Experts of a small language model: 24 experts in each of 7 layers, 2 picks a token.
Below are experts of layer 10 (counted from 0) of a mixture-of-experts language model. Rows are named router (the router's row for the expert) and show model dimensions 0-63. Each number is 128 + 32 x the weight over its row's rms, rounded and kept within 0 to 255. Numbers have three digits each.
After each expert's rows: "raises" lists some tokens whose logits its average output raises strongly, later layers aside. This comes from a sample of Wikipedia text that the model never trained on.

# expert 18
router:156143144118094185059111116090114128130117148118077100090099091144128136108147165122113137169124195135126162160099160124145092151146108141126122125173114114204146152100144169084129117132115155
raises: ",", " in", "\n", " to", ".", "-"

# expert 13
router:126099117122138126084097158171101097147111150027116108129118095154132120079130209108115093150086198165107199110157146145191171076158159146107164110175192171184105145067129121148144141085129186
raises: " the", " as", " a"

# expert 15
router:221144104102157089114081199135087089208064141082105105162152096164116084119124102115162108171053167123116140041116176124185091109122128121160144077214138142134106172115162082174152116113168203
raises: ",", " in", " and", " out", " of", " ("

# expert 23
router:160167139132115085105157119155108160165143144050105109114106130146135105140147143094079123155069135154146151106150139122181152092117139225162172099157081150147082171092166131108111103103142114
raises: "\n", "\n\n", "  ", " D", " N", " 1"

# expert 17
router:137142110075129151079112145119117129090102104090157070101170116135102125111162141102118177172076162174122162127130148109141079098179102123177122128124116140178083113122086122139176149173127131
raises: "|", "-", "El", "M", "S", "Ch"

# expert 16
router:181156154094131139132125111121128120186142158107100095132132124147120105085191088121128123107086139143121123070180173139120099153136114132169063125178136120121118137077119114121149136106188190
raises: " a", " the", " an"

# expert 6
router:149109143067078144185138161155074106134120162055107130108136145120118098095133139105118101113097170135106151139146138157156140137114089206132121108149150133148109127115154147127130131106180162
raises: ",", " A", "-", " and", " (", " C"

# expert 2
router:106086121117126125131118128100042135156144188052094083157104107100105118088173153126107132114151139178122151132140088125152120090140134115103142178144116099156119117118142126178176069088154178
raises: "s", ",", "-", " and"

# expert 8
router:159111131145129121154147099122063093137084177060032085115117142122069108105147135125109109113104172188117116128146126155122109089099099103091113128117174170188132116152087150091129108127164153
raises: ",", " and", " ("

# expert 9
router:141129087099139130060093153087103141176156154097113070122112131112086139102152111133116135194051118127111157119132112181151085153148098166148166151110151134174193184169140146126148130105212169
raises: ",", " |", " in", ".", "\n\n", " was"

# expert 12
router:150097106061103135112112165114095128166120151072123102165147126109134123088173116094091101119095145184116193118122133133185126123187118137120085126122115139139181176114170100105205157138115103
raises: "=", "\n\n", " In", " After"

# expert 5
router:174135082138170157121132162094111101145089117064095069169112131099098149130130161078123129153061139164101148113154152108130148100174078117117086050154117154163091194067093156099145120114166214
raises: " the", " a", ",", " an", " one", " co"

# expert 7
router:165126086100164137147104144154051111153125123091079061129177148151071161080104140152113118206141124154147141092109117108134144137152141137089136092140140132164144153081145164103167097110132153
raises: " and", ",", ".", " all", " in", "s"

# expert 20
router:176099127140099145070170125072113117163142151083109044097134126138137109103118119117112138137132136136148146092143184103165131132209114184119121089166121107195113114078147160120099149119149189
raises: ",", " in", " and", " as", " at", " with"

# expert 4
router:116120130101127133064161118116095157134148151082102048123114078136132143106140115138135188161120211093109161158092155129116148142158153162098158123111150153156096084139076176126117122104163157
raises: ".", ",", " |", "ip", " (", "ane"

# expert 11
router:162092118109099115111119117132108128158104166081149088151124153104068100086167091112112103165097147188107126056079133148149133159105109148072097101152115129147132127137200145127155115069189118
raises: "s", "er", "S", "N", "ni", "l"

# expert 10
router:168143109128135078127129104115055092150163164073129076075114167115086096156132134132083148111069193124142141068143141181111156153113146157129170078160116183204143120187135144086129142097125192
raises: " the", " a", " one"

# expert 0
router:184170114084155183182100102062134131158154157102101105130156080139087098078121134139070122124088137142132150077105102150149109166151114170174096107104104154176166178101169147107126124094151120
raises: ",", ".", "\n", " (", " and"

# expert 21
router:119105093150086122122128155166057132141122152089139046144090122131152115122096145124126113188118161176104156094144166144162080140140137131145124123112142122139132130119158123116127136111162148
raises: ",", " and", "-", " (", " or", " in"

# expert 3
router:150149097152085166062125156099102128195064133077129146116102105081072129095162127120136112116053208150096157123085148112134105177171120180112072075156134141118107111125107107123087180113148129
raises: ",", "11", "10", "12", "13", "75"